From a checkpoint of a small mixture-of-experts model trained on Wikipedia.
Experts: 256 experts in each of 11 layers, 32 SwiGLU neurons an expert, 8 picks a token, a softmax router, a shared expert of 256 neurons.
Training: 734M tokens, 5691 steps.
Below are experts of layer 5 (counted from 0) of a mixture-of-experts language model. Rows are named router (the router's row for the expert) and show model dimensions 0-191. Each number is 500 + 25 x the weight over its row's rms, rounded and kept within 0 to 999. Numbers have three digits each.
After each expert's rows: "mostly gets" lists some tokens that are sent to it at least half of the time. This comes from a sample of Wikipedia text that the model never trained on.

# expert 24
router:469492494510482483497507477471487477520489499464471505510489528515531513505504503531495510524506500518483505540543509486519439480466506451531526517525522495477517468470513492488469533529451531510513497455468512535472468500465516451490499514476485515491476449534522470491488472509522508429466518522512554500500501529509496478495489457503492499538505522516496496506473488505528501501473483484507501492506493503440491472475462518489511510534501466455523484518464427497514521533548504487523531548505486487504519461511501507524537542495494574492537473473525492497499512461544500496
mostly gets: " O", " A", " E", " Le", " U", " El"

# expert 187
router:484509503481476513490483508552525479509548496547515497474465529503478528506493484531492524479491494521472483490483528550459460544493523514484463452497552479456464488485462511480477501486498503546478492469528474522509487526462539495501530525527514499489506479488468497509529521514465468486509515494490479483509499522511484469535477450536501522514556438489484506477497546470487512505499498519484549463542493491470478534488519519471500493471520532522470493526541509488527472505540524508464521448488526463515477535515480528472489543511500528482504479490516511485489520485444478490
mostly gets: " 1947", " 1954", " 1928", " 1958", " 1959", " 1964"

# expert 119
router:533515528470478511477466519451461512557554520466539493570520468505520490488508493494532497519499477500465513499505476516502423480531481472502539495499534505489480512486522514532490491495499521488502490458485496499495467471481473498493488430487473534516509496533452472495488477459496497501465517494497526532473498510515466523478528516469524505462488536481535530468526476505520455541476495497499498534491487490489485486520488486531513484439501479510500467541473490502493515515473481470516521527484526478501511537530506504441456530510470546544528487471516524505480496490496494493
mostly gets: " ass", " inv", " vis", " prov", " V", " s"

# expert 251
router:526544518490493505494471469498475508472514504469488554483491514490507483526471481533550463531482461490495488514503492501493500483495524508494519510492530507449506477441460562512510497507536481503532511453477481506528478487560530511529495456473506497460512490538500469548504512456508499485487526474526528541503489476471533485544519503472532490523491529503514453533486488480450507480514530483480530530466524491473490535454486524519484504515524489484513502460516523500569537513515505513504551488499524495502505552459533518549496510482511502513484535497521494531488516524504470495
mostly gets: " ITA", " FW", " ARG", " MF", " SC", " ESP"

# expert 49
router:516507459502515510518496456535529532537489513523489481503488513514462523506512519470498492484468488507482541478477518487501457525499508461475476444490471497438482539495530513492498515466501476522525503501504504469534526493470530498491458479461514519503497513485500474517503506495528515460476485491474513525501535565534518524551515505466527485500490474508492540500457483473529537531516520531509522494522471499459481522517504496495495463465478477488513466512465531466504520453479520499523544516519460488495515488488447488451479544529454533490527524489557521460513493532500529477
mostly gets: "Scientific", " Clade", " Phylum", " Website", " Genre", " Binomial"

# expert 231
router:468490474478471528494521508502472492495507529461480524474499480544520493489522497515546530493525512511519437494482510509564492488436461505503519490462526468533518488468500515485484496492516503502521529453512472463527512467514538485514493529481519487451481495518475519435506460497527448519474526524509489500491452461469517486472558477502482490480494482523494533502508473516479469485492484494502451536509499501464471518487458525488499490490497513491480531517494490500459478546472518528522491520522540492518512515493508541465506530505497504475554478466522551528472498546479496484
mostly gets: " Mar", "ă", " Nov", "ž", "â", " Ver"

# expert 205
router:474538528537515483476525533512479542502499509457467462485532495486526529514510511514500528522483504492491476533505492455507498469450490527477498489454478512500535521488515531531510490509499484514536524521509527450506496531524427490467519529507543483487495481483526482516505457471478474497503521468463513505492525507471467499487494456515513550536455556497536513523527461507508491475492548519544464501488498451512462522484485523496465469447539532492482465504510520497489536488516519547480486454501536511508502514506499520516486505480524489463493479479482527509483509489501550480
mostly gets: " ==", "See", ".\"", "==", "\".", " Born"

# expert 112
router:435539519467526490499496554492537486523461528536469510517458525548538508483511544497437508492499536529490534493499457493541538480505489511487489514564484499527535486488554517506514532529515470495534487524520445479484456540492500468550521490487508503481513522523485559519467522490486533485524522497502480487501466518486519507496462542520523475500466521512475481534517517522513515485527515531494468493488488498502472489458478469496489542527522481533527550493522503500529482542485493459501488485529489455518473498487479498499521525484513485491485481502501504502508510510517470519
mostly gets: "le", " le", " Clay", " fle", " cle", " Cle"

# expert 159
router:457513483502543489489468489515487506476516553472468479505496443520532526527473463448525488475447525499490482514464531514515535477535523487497475518483460474486496494547466479527524505503537470473531529509452486521473466485524460451507511484521506416462518507529514510499507495521475520515488557480502462532517535473500490522445501478527507516445514455494510495499514493492496470530486487492508486525518511531488502518468532495498494488481511492478523535522488535513464464493452477505483510493512521448485495473513472504491507467483494519530523516479489517508529498468479497497
mostly gets: "|---|---|---|---|---|---|", "|---|---|---|---|---|---|---|", "|---|---|---|---|", " |", " Championships", "|---|---|---|---|---|"

# expert 162
router:519536451508488483487507497540537507536502497478451500489481520479469507486505517461463518502486510527472520463454508524516485525519519503461474460474470490469459514522485525536490565467526470536492517523466497485511517478493520493507524502472517482481536494496500462455497518540515517469452456484508515500511531498519503456527511481475537473505482495515511553503505490498521556504509495481488543483516464496499485517508494488541492473512508491455503533469477491483487505491459541498510537492523445476503538464510465498475511554509463509503494525524518546453511523521521524459
mostly gets: " Clade", " Genre", " Website", " Coordinates", " Binomial", " Born"

# expert 175
router:442516512526504494486459501475564539525483485469486494532525475524513548517483489505508472514495515501481500484488485473487511480525511494458520544495484540500493510489538508506524521457516524471491498498550526518507513503504492561449484503469461526476470487509502476489509516547451538529550470446518543453458458508492523484524526492497493515512467453452519480513527507512487500547519517507491507500515499530476502521493513513514507499486521449531520485519483499507495519469519478485502500495476516468468478557502525486479509441533481524494508462480522494459480496534526523481
mostly gets: " for", " against", " towards", " to", " throughout", " across"

# expert 55
router:508539519458513542503469466523505493533504524493485491469522517503536516508491503518514512486528514457469487476482489472539508476532521457486485530515469535499499509496537487476502505499527518541497524485482504476533497540545529542512477508498489512482522519469488461525525487498539523523471495477510464528487498491489475509519481510508532520498481467470568466519527465480529530500482505465505558506505507492495499512493479435518474480494493466516532537518505523467472526468510453494499482563488519504524447548466559517534494491527513537487498484480548521477515506520527484531
mostly gets: "In", " After", "On", " By", " On", "After"

# expert 4
router:505494489470487515533526512473489522522488483477509482508526495552496522496508497509491454494511539480447485501475495501500497505521486495465505559495470535535505529496446513485491539464522501500504550501478478483477495482520495473518479494474511485499487534480489488482515510522486490526472507495484513500458514534521488508536485535474514480518541469448532500506496493561489489498523494530516504532502513489509481537518543513517484530465509502563515469517526500476532460484550544487506493484458515459430478558468530472474526466478509480469483462518457495539530484539521517514
mostly gets: " in", "In", " during", " throughout", " across", " into"

# expert 42
router:479532485474500500524445488482484520511482521484475506483513488522538523525476477492482443510490513492482493487462527522498526521480546509482491514516540472518501484498519460466491438466518488520522488490485452500479467466534485478508514508538486463498518516492527517552503498466515526492473531464531475529511549466466523513509492472523463556481528488474489513483500499477519488525510495454486459498536508535528516503465496520536507470483480533456510489483521460547491536479500446498469523483463551474500509514488485480544535476500505532513468480490467519517523540489477504524
mostly gets: "\":", " |", " *"

# expert 144
router:425472499456529491475473492481492486535499523482486507477540487505520524516520491513547525507542493503496542508509504474490521477504483498496482513479528494568498521478469505465484518515505526552516517491461460530497451459504441497495520451532536489498506537525469470545472485474547531502516495484522542481497513472515511483497522502510491513544503520527545517508502509475486506455514533489521484503485490517477530524490487481487501520510477473546497505561523506467497519472480458532488483484561506499509504478532514531492468466460469505510499466484539498530523503540508499504
mostly gets: " Sar", " BR", " Raj", " Hind", " Ur", " Shah"

# expert 106
router:485462503495498477495538460523467503453477499540459523490471508453517508486492516556498487498501476500535517511468482507560534509469470516521500484521498547466495478508499530493508517471524506461487484489463508515520512530458508510522526484548473497462506494460528519501485506475504489530467493490470496495520534486486489564506477522482492557470534524493525532497517515491487456519497554491526490513466481505508474488537503475459495502513511539549527532461522538528514509480497510536500477467500488490527465463508501530512502496454456527489468544526509489495521492561517522497
mostly gets: "arm", " Arm", "Scientific", " arm", " comb", " hum"

# expert 73
router:532515467519492461528485533525538516492497522509492470484490498487482518470497484469484519477458484481487492513520526487535468507481486530486494480520497522533503529538506521440480532519485516500518492517487459492520502492537545508508484482497457531499507494479465512522529515506522531489508483549483486564520495522543505520505470494525454548466520480503503508489495454497561525524514502510491521522546499465481479487483500461513483513479475528505520454546472530492477511470478486453447554514482506512503486537515541430503502505471503507466495520464519512517548507531499459487
mostly gets: " GF", " Pld", "\n", "==", "====", " GD"

# expert 89
router:487464529496509479542509514506519489461476470507535466473497476525514461483513528472509475452482480494540555521527528482479518522487481517528509503495515471525470534552497514533487435541462496522489525503523457481537538505475520537506527542487538527468499524484521539527526494462499527499472468488500530467463525517506451503511538514528447518496531520537514488522524491520503504533456499518538491517487489487522541507479510515514468512497520524498490511492511517502511491504493457530506510520524504496455477521503518450523546482501527505477528463476484525507546464485529508506
mostly gets: "\".", ").", ".\"", ".", " although", ".."

# expert 113
router:553506524504547513507508447517448525462551500532481506520484489506528526527469483506556508509460512464526494481531466562512511508506512519510518478491547510505483493477469485519532526510528469513493479482564504510492492536549491493494519499506477497498512476487488532539491503529490484481533548482484486581535476511486490501470509493519532554488466487501528447498495522495478472478539503516477493523470519501502493497498503507461494537457499534519472482484483505468517517471506486492472523489468511495518538538449501516531456507524502499511502497527543524537479482496474485508
mostly gets: " Japan", " ITA", " Carolina", " ARG", " Italy", " Germany"

# expert 41
router:536499467478516484494491485506510523493496519465510497502476550472515502498486530479497512504454477484519516489516494503527488487484538460503486470499480484475503477476498529475549548529544473507521459521532500513546541494499518493522446563535485536486524485486488502518489539535539513490524510496518508545519485467540522517520535507462514462550527505529502508529491488497480559514486521485496521517543495507479496488502493501533489525531537491463509530479485534489524557482522496492462513548505512497543525548489531458482484528516455549464492529489518518491526500522492471522
mostly gets: " MF", " FW", " DF", " FI", "BA", " Genre"

# expert 109
router:464491534508460525509469494480467487480540519482488527484518518494518528498490477515528500512524502536501510529469499475515449476522480532522455507481516486525510490462460545505490553465480526516499474436463457504508480478469517472519537533534521506541516482487493485487504515505513493477540501487529487514459513474479448496538508473462517517479536526484525491492535515482507511506505493452482508472487475483466470476496484521496526489536537474495508521461463509469548531484535497492509566483498508468516501468505512523492486511519496528499537496456542487479498555500543518461
mostly gets: " Am", " Sal", " Som", "Am", " Sri", " Ast"

# expert 74
router:466503509525467547486499507492487523498520547478516536502504514475517489468515501526521475522534523495490453480492512476520463516461457459507489504496506454535525487472482485452489489474481551519476503448496449498508463500518533490508503516489514492511500507506507515508526491464496472503506525528474510535478495473473443488456498459487500514488501521473514553490560458495539487473525499488503514502488504465501531514470460504535543498537493492475443508522461453512481514479473510517503591513478484511500522463509471515467500529524484531489511470504535499486526521500471488494
mostly gets: " Kh", " Kar", " Bh", " Kal", " Kr", " Abd"

# expert 37
router:505495514478539444491447530492470513496497485468551535481519534510491512517514510511533502512475509494506455531528520498508519477486475485467509495485549466521511537485549521445489540487518496466507493499469468476496490507507438493503464498530529546472506534476474474556500505452534548520498465483527480538474501519539533468527548541519491501490498493513457456507481494512508480493524476462483531472495559454481497499497512538523503482549520519498517498525496510524527527491480503457494540510527516515520500510494500521489472468516512492516494508477461505528491484518503495479
mostly gets: " *", " +", " −", " (−", "<", "    "

# expert 115
router:495492447503502522480492496468551486524513503498500502473473518473452557529492500497489504502476531465465479474509518541496471532492535467494473463475471470480465497520524478506506531481511469504484529532491475525545518492494544508510499541516512515514535466491494488493513505495510447526469499477528511484523480534512520514529501444537528442510503508495484529492463488469481513557496480527507524474466505507486470508520482485479484509499500516476477492453525487544478507470475520526528517451519474510465550545482482523468549499467487532515506488506471530485506531499478524560
mostly gets: " Genre", " Starring", " Species", " Died", " Occupation", " Phylum"

# expert 140
router:499528505482463543524539494486488508511476462462513480504469496504514524459510498531493495457530486503504512492512534482490543485522453531495532534478483500547462493462486471475494456495523506485508507510523449452494470494452451522498488490483464509516479468459507515485503444557513495533506472503516491503505538482542508545469469538523478532515504473500463524460507508526472517517496517498487478501531532547517485498481484475514518481483508526515490476516525467494457461478503478454540493480521548507513511523516458476502509501484521473529478499518458466468547493517473502486
mostly gets: " described", " reported", "See", " ===", " published", " stated"

# expert 163
router:486500535515498498502531533507535517473488471510546491501481484490473482467533513493517496467437498494510504555537527478515496531494486500507525484471471465508535544545512534533524476518470481493496509506495486499457544518497522553505498532517477528522482488489511562488533472476477499457500480495536556472508503513498433474508509486517466507487531464494520510501520470494516512528473493480504493519508503518538492505484494518523517509492500533505432504484539520534518515484482477532510554506471505520448505467540533488529532516513522510537560532508471478501518482475536505501
mostly gets: "\".", " ==", ".\"", "==", ").", "."

# expert 185
router:549482496522536485544478546509505495498502503468504492478514532489435528509471505503512467517479543477508485546512511535506514500524485527489461492535469471493501561487503481478496533481548495519500493520508478482517534526527523487498472511532473547493521452493474535501527513482527506513468493464532476509531521514500500534519491546534530531471487519537476466520474492480504493515465445494541524514511485482530483476441486478466515515541505547468523457480525499531513512535483504495514528473501473505477504527500493465460465463488522548537504492505465522507522508504496521484
mostly gets: "|", "=", " •", "-", "==="

# expert 9
router:517481448494512468490495508510489473525509484524473525508507530545519487485523489493517490519475524521494472530514482503513518501492489517531457478534550496500489486517497482516516504505477518472502512535537528517481562532482514517513485545503463483456494534504500531520493512475468489478551510525499464513527522507479493479490523496573506480524481484543496462514514541490490504453550501458462486489466537506480494477556509522487469449499460534501487490491472492484450496552504522534527480462506511545497498486496529500521494552542485449525453462513497488487501481503522513532
mostly gets: " Angeles", "que", " Henry", "bert", "ude", "ando"